config.yaml
hidden_size: 96
d_expert: 32
d_shared_expert: 0
hidden_act: "squared_reglu"
routed_scale: 2.45
balance_loss: 0.000757
balance_bias: true
router_z_loss: 0.001
lr_router: 0.00114
vocab_size: 8192
norm: "rmsnorm"
tie_word_embeddings: "early"
batch_tokens: [16384, 32768, 49152]
max_seq_len: 512
dataset: "wikipedia_en"
Below are experts of layer 4 (counted from 0) of a mixture-of-experts language model. Rows are named router (the router's row for the expert), gate (a neuron's input weights, with its number), up (a neuron's input weights, with its number), down (a neuron's output weights, with its number) and show model dimensions 0-47. Each number is 500 + 40 x the weight over its row's rms, rounded and kept within 0 to 999. Numbers have three digits each.
Before each expert's rows: "comes before" lists some tokens at least twice as common just after its tokens as in all text; "mostly gets" lists some tokens that are sent to it at least half of the time. This comes from a sample of Wikipedia text that the model never trained on. Tokens count by the router's weight.

# expert 68
comes before: ",", " |", " (", "'", " and", " was"
mostly gets: "ville", " London", " Jones", "ford", " York", "berg"
router:449497566462489491535483463533535523541470514546533465567508469473447564509507442487493502537457403515479534598515563532539483500503448479555452
gate0:460505501515510524552426466517492480470541531463491367451509493515472560399489569486517548432469448471505569466590533521541486463495497523520512
up0:510485452485477518555473482465551506422443477477431428519434467453479526370540566452514501445438511483505545506565535500540516480447498537511514
down0:441440476566569515524504518458509479574481430463500446485477477541495518457474516473524438527480495468434470507513481457498473497461529519543565
gate1:523519560490477454491460457508425516519506525481515573539500468521526478568534448518494541508489421484480490529481550574457446459572481492497455
up1:435477437510538536510523526486565476507496438512495427462513527475477504393434524491504477490524585509531502473517459472542520541434509490485562
down1:546600556387494539536506510485511524487433515559490544567523467455506455528504507454450493524527494456530470546468559436596466491458475494540511
gate2:500577475437562434481437508540438523576447498543452548544429564552476534492552572491451526495525523488533500595510518491525482444495517578491537
up2:508555474444566472505463526547446524600449480552439562544460575515474533476528570468469507511503509507521491574509540516490469409503509584468514
down2:492530559527497468461465508482558600568510452510428465452465511594527481493494487544472472537507491498520444525503399503541519485523417523450534
gate3:532429543570477548506438459454496524483389467435541474548506486504517509572450528513538493523467463493500504593494507465516472507566448484530432
up3:466538416469534472505580542535512524549594574521506477498523452540471496465521428526451508496506493493513567494513492438487550490458504530550522
down3:526542493425513478493546573535485535440507517517534461509506555428530520537502577452487483453471532494559492438438436513596540503456451458508495
gate4:455475434494509535469456511483519465503474533515484534503541534473475505492470600441484499532508486529516552537378533531413449505468421475541487
up4:491506540486479540447454449527481558479523541499546550516530482473509547478533514536462514528579497515527560517488438525531476534477416475507525
down4:474530494525499495536473552534542511549504531464499542463558513463484545442544571461439451513488570492513522383553460563432466503408511475471550
gate5:493530441418498487503409441570510449397455554561541526513549454493514496522545531520541490530512485543486546526464465533463468474418469444522497
up5:535454540548517497502593572471508529598542486433448472463425513491480526484451446475441493467514514427526462464555517522532503535564553569444511
down5:459494504482514511537530528521528503553498498485464559472472489473505463516499419534507503548490493461471473561515555456515526490493486599531401
gate6:511488421598477459506569500500498497585438509539489495485478540480505534514417525464549435492531401541586570501479478543521515477525498524517470
up6:475497559403519556488440476498500500434562506471517516516526463522483475498598465511460576493450602450406442505501526429467491529456490496479525
down6:530469545467542448513506545546469545434465484494508482468545470578504588491555443491449477519483531450467477502473467468495459422502489507475550
gate7:494518585377521463533547496560526531535471534524443462449472485521467546511548540429486552521475555548483516538542517504517450554483496523499507
up7:538477509472506515516523519550454520496504516536533444483490529573498518499530516401486544530534568488497528446511437507520482581472495438576424
down7:464501522528433571517533521480566505496523526511481490418512506583475506480489512556509515537531434518531482492446479481496469507445449539504452
gate8:480536541419462439433554531510486501506451572510514495522529421504576529454497478467511501508454503441550452497462524502525459524497508472449497
up8:514560515524514530422548481485502466516485543585480453516476508513492468483486430478447489506483483481568550494450528472489441493537508448442400
down8:571494436463526514516494504546570500463567498450535466522492502444532543503468500497535469541497478504475526568545485382528595515594466522459471
gate9:485507508526493469424498463494457456446501506466490450483453508518499598504525476491450507581492453554514543550518507494532513506502487579508514
up9:562517508485491526550535495502562552527522533539558535521537511528550514504426464507533507419473498429428502461468441453527540429511570522491410
down9:468566522487503511563519517492525488509535572558541529513559483488501509540494579541502517488481491465528494485417555496468512482520432481531433
gate10:540549537572462497485502520547500508506543533543456532457442433537532445515563521558511505465484493472526458552523418510459431509442504469471450
up10:528537547569479497498523504540519521485547561559475514485431433547494469511572526567536524449480471468523461575539429503463460511456505469477474
down10:576477571529556563453494536503521489473548495496515490448487482470589488523495618522513445487515493459509457526527478446497537457556561577533509
gate11:485516546565571493520428507500603515500492554539484501570516562540513535461562565504469475556464457512443523538518458533528452444524446510520480
up11:499507521568584499502453503520612502518514582542464481557529582545514518462543561508483473542467467524455529544520473522535451448517451509525476
down11:554474517530566507475485585495392557568479510436516533505518504475440514464526491550501496585487555492513534530496483497479549499490467479463460
gate12:493550490440543503448456496495509525562452502455535495456498474501497478529551483393478463553435495523422506470506523576550456509481489411476529
up12:517548518565479442445516532467468513460547464446417538510575587504539540530560426502403464500473488476501500458483532479547485461557488499542463
down12:538495531475439581497480491480527481491506489492500519519495525538445386460450517527431536539469441487482553471604475525499507476486456401516478

# expert 50
comes before: ",", " |", " (", "'", " de", " was"
mostly gets: "ville", "ford", "ić", "u", "i", "ć"
router:424494589465460488541492451542492543568464536520532489572521467459467591518518460464486492504510433502477518573570542533538503495518512467556455
gate0:479488535552544484493462501503511470496428525460536493546452551456597521504604567485455430477512449557507501525531435490510493462445577561448524
up0:443457554591505501486500491461499516445541461541567447546545516422562463513485508464443464488518472532523528555460438505513482528421599519510492
down0:515516504486517494407541498568404455476527531558487463509526573423522500441598491496448508486515553547559484457525538520473495471477502478497532
gate1:473503469539550524473440448513541573553456544491506528449477562479559454568498437514520528535454528514472463486547572497542521528549506506510541
up1:455494469527539513477417462516532582536463539510492543469469555450485466544472471501491535545467554546465474479582575529541541531558497518487529
down1:599448535597478506480469475503565408489571467434463505468511486483510486465478472494497420477501495522485455611483492517421459523539499494559455
gate2:517549495466486460499489461576506554458529546509447460458459499445527522543540526540460462478486540513497455532562417530515536465563510575439515
up2:496453486527491501569458495393488513560465476479515525477562501507470500537446450428614521481540492506511519498466559554449503494510492390507486
down2:456490500532536538506463547429501511525464440483473509503549483482486492444483497468507545523386461529510527468473561515502410501441515424489535
gate3:486526469537493449516527546467506486480501503533525525492511506493469476537564544398505503466403458489475482443469536571440573500439510546570491
up3:531462550471541546488486456515521509491492503467475512500491511509536514440446450602504486525578546518530521572542472442538433500541498428447515
down3:457542503530543507499501503453523559513478532486585530527522435521525498519429526594483475549517463550493540469583492519565506490496505487584453
gate4:458458491435521455463479547590487497555500463451454505510450510522468445501524521494440447524576504488503571464496464559530508455472516498501546
up4:565543460564483532502574426441494488450551520519523461491519506546472534440482528511564509481490509464507475509504489450487502579455565550512463
down4:444429579545510510537474480494452511512540551524481462510501496536530510507463440504505527509447473503474484487524497436564450485532525478575502
gate5:510528493498498438517492516543452520454441421512506563522454542482501460475441494474479519473560502550539413490479517505558566536468548553453512
up5:507519503506487550499530500440544459518565556479502473475531459524523518519561486523505461516441489458476563522508480528443416480525442452543484
down5:484467568559556443480577553486517536516429532440537542534495469462568485535406491502472478536549470532420500571589489481424450503469415493526522
gate6:568551523558560536538396460463463471459504501525523488529556515471424514470515466528510473491447473446464444518526552493520478441463434540547511
up6:540560653526481481484456435501491532475540504505510462542542512538419546498524490452544532454449482483419522530516532486559490457486473549471576
down6:424518455545517452585510513452520541520484565409542500442507419506514460540471515551486477463496461520515492492477496525435489463564450543413445
gate7:515518527555480517519433476495521408533473532441483454581553528482496557518461457471459499429499421518491532504485489524556551523493449553527510
up7:487487555431564441469530530538500573494518463539491519456428534514529457471572530535566486515508542478477432477473513493460417471543541448445484
down7:552456552484518542552488517543495508552478469494487496527495509498479488507509506434484466416485577480433499483523481515498507614439466482406531
gate8:444546511470509537492445498482502436487500546461444542548481441542566543456555514562537474547604467491554516514491547477508526549411535435551501
up8:422530520476508530518445495482488443467490548455437529536488448552568537447539545551544498550608467481535507525494542465508522528413522460561505
down8:536449461539530508488469536516501478508525535475406591543465458503533582488562568520482477487547520505525461419566499525470534532537525446589483
gate9:468535510541459587426437471532486493503498543490500494421526412449511508551497445463529460456440491519488510514468519532443524474530475514526575
up9:470468524469537546516470500527513453432518448500509551510555527538470496543497461459494489529444591467505564467547432537470516553462440497405518
down9:513469519447516517418512466541483516533522555530507500477550512462493528496570444464483423503455583506502489400548523426497470546476512543499431
gate10:562591562495447496539503525493475509524460504482466570524576591527493550541549511472465512508514480505537541506465492475540522450507573504493505
up10:432412464509532487482513482495544490471532501531543433496455418472504452465443478529542498509474535505461463505518505533442500533505433487500476
down10:480435451463449512480514432526488449478479456497513467534404518549524515487480536521501506515498477494412517539451470509444529557465515449494593
gate11:543496471501489488470501527585460511449446525513458509484476508583520495564420519451444415506508468442453522524497499574536494446440523506532458
up11:558509489522476506470502527603441499454473501524467516466470530570524508579429517441457435494525473461448503523514509572546484460460502513552455
down11:480495415536519471420502555512457529569505503510582489477488484580460483493456546453511402415508530498452511475492515492493520470409469506527441
gate12:483505486507488485471501473514540468492501558523482535457510442525479507520478523485511507450472521548522482591434526468450502473429535485497461
up12:484538478495522515479499519530446575541496459473506457525473543470459478457537476534505535526506479443450470458518489456538514485547490575496534
down12:436492504438497524490517529494518538481502517441510577464414569528503470502485468415477480551472448458436455527466511526549423567432502527443565

# expert 4
comes before: ",", " |", " (", " and", "\"", "s"
mostly gets: " Australia", "ford", " Pennsylvania", " London", " Airport", "shire"
router:455578529455462474543505467614564542554430558542545485534522460498462548495492438492519523522456437505436519558457555529550489503520476493469464
gate0:435494446524548505476468506557496509474500511524471497438479466483536510477448570472473452462453477554519511503584569452531461580483513521504427
up0:425480439551560484462483489547485492479484512534480490445482462463539497501468556467491457456459489529489522484578549449518466589511514513515415
down0:445462496542543479494500512538385537513499487466461501519457402548485536507527511453551433564508543518458543480567433510440524479509506544501440
gate1:524526519461437432484406532561558481519495535436535451576476481572458504518492534471508464485516535489472512485457508487474433446443481496554421
up1:476476497505560574523597479432447519472505489573466547422522531455521510471502470522481523538488434498555480508521479525540581548537526508467573
down1:513522601465547490477542537512512476444485527545466494529607538498549547496528432518481472508432530568554477474508563529521386492579506496480506
gate2:480553545509531490477562515560502465507485475457467538461506537458511514499458470530485568510505534533565499494503470513488502424473458527459467
up2:464519541430567464488487516512545490534449523532459481489542472481524500537501498511544509525495490546492478446489460539423449415505413515483504
down2:497516499476404452487539563449429504561511514569474489487524491497533521563462435495458507487486474544479497578534407507494500480546540561495484
gate3:438548550501489596472495409570514496470501548532515528580457519465524483446470481461538551482567549490533487517439530487518489521472537517443497
up3:454561562505468590475518432562516484466489518524548530556466485484514499454471478427498547471574534470538494516422507451518472515493563524442483
down3:556512429516515521470515411485525477422487525518551554563509456511467455490455497525563464466499497545528514479398479479479486444524569584507462
gate4:472540488472475514473529481555445522438524542523504509502421543603514507493498449492467503455558493453527435452541528550558461530547499521415485
up4:488549490477450531455530471573462522486544556511483531456405527582548502511517460474435528470514521490529461501525522580564457577533462544449492
down4:544463451504448529500530434494512465472459532593427502477460465589464498474540445494481521454512475513527403377536500505528473493491464459490519
gate5:547538533516425512511472482535434522526480451495522572506561521546503560549492556502476496416463458531538511477486559436425443490496531491443538
up5:603542541498405530487476493525421525501470459521513541506555535516509566555498571493452506441473448562532473483483541426440437490507512494420531
down5:493398547487501528491428522442481536460532518474506580485583464543511488541531507531535532508446421510534514530519553476478481412566471516535488
gate6:593589473512491491516478464539489512532491526538448412512477464475561520516452477509479503541482506469548497502502387483483511531559470529472473
up6:485444511523467478480572524460493402465490499465542611483483508463500506514500513571527472451538492501540484520595508518466458498427582515492544
down6:517539561458442487438531535519525484499467511478459458533491471501523510436475543450398437588469500475506529568439486487512523491474554486494467
gate7:458542414530488518474516501519507542499507563501474520466554511497444530557529473523557489400451448499546564553418461509495519561472445488516460
up7:461534425534504510468500490488526573507493565503488513470545499496454523569523488516538497406463436511517552561412470523469530551509448476531474
down7:452535416460516551504505511512445564469514476439519537519566545445455535494506479479487521487534514536561476528565541486518558473462569525516434
gate8:474546436442564495500499480555512546482483531467539387537461510575527463500518523480457500446514464481442560531526569485455511518528472525565500
up8:522456558564442471488495517451484460513529462523457610449533483411486520476498469527528510570482526514555428459490459538525503488481530495438524
down8:435491483456422454438435456484490436474517481481514561507505527448548536529488489516564544581478452558530477540512448524558508447505499486598464
gate9:529523449530529562515542482488519450467493499515608545539521553490493522424475560531471488497482502489528475455529503497443458530441519551533446
up9:521483414526513546535522488497511467507496478554613501545505573459496524426462544552505505495513497456553496478530490496459469526449514505538431
down9:476559476497514473545481441550492491485505460513555494484522572509499510413440531517502478523442581539502463512463536531465504463548496515557534
gate10:520520553529507490455482487554538546459431495554471502471445412440527473545526601506552540460508421516470505479442487512509455536513541521437420
up10:455420443486526495526521475412468475503590505457505506576571513504459509481518444473485520492510543496558475513560536507485532483502486496502581
down10:483421471501444478486471488496484519542506408499551514578482537545436560493547438497463514484442530504603511467527498564499492442431500504494533
gate11:476465491595514446467502467517465551446581524511534511505463528484430530449569477518521606433443479505476471543541406521529537471467494484553526
up11:482479498579530462466550446534477561456575541545514519501460558490439511416561502532511601454456469514464474521538410505556529471477487474529498
down11:569484518514501513545482581475523435515507540494515500484451499463544494560539501458508439521514501495565481485540551502497538495503508640489511
gate12:465492504393538499493517543577563512541470585526424469480424509496431505447467554514458516471426484513495418471460473467484503456548516523475494
up12:565488505592463533515506475445446515440538386513565537517559464496573509532560445486566495565565493457456562531519564503483489537482500499517511
down12:519499471477477470544441431500498461409489474472462487552479502437498568452502543468535541544556491527464545476464536573517495539477526404555507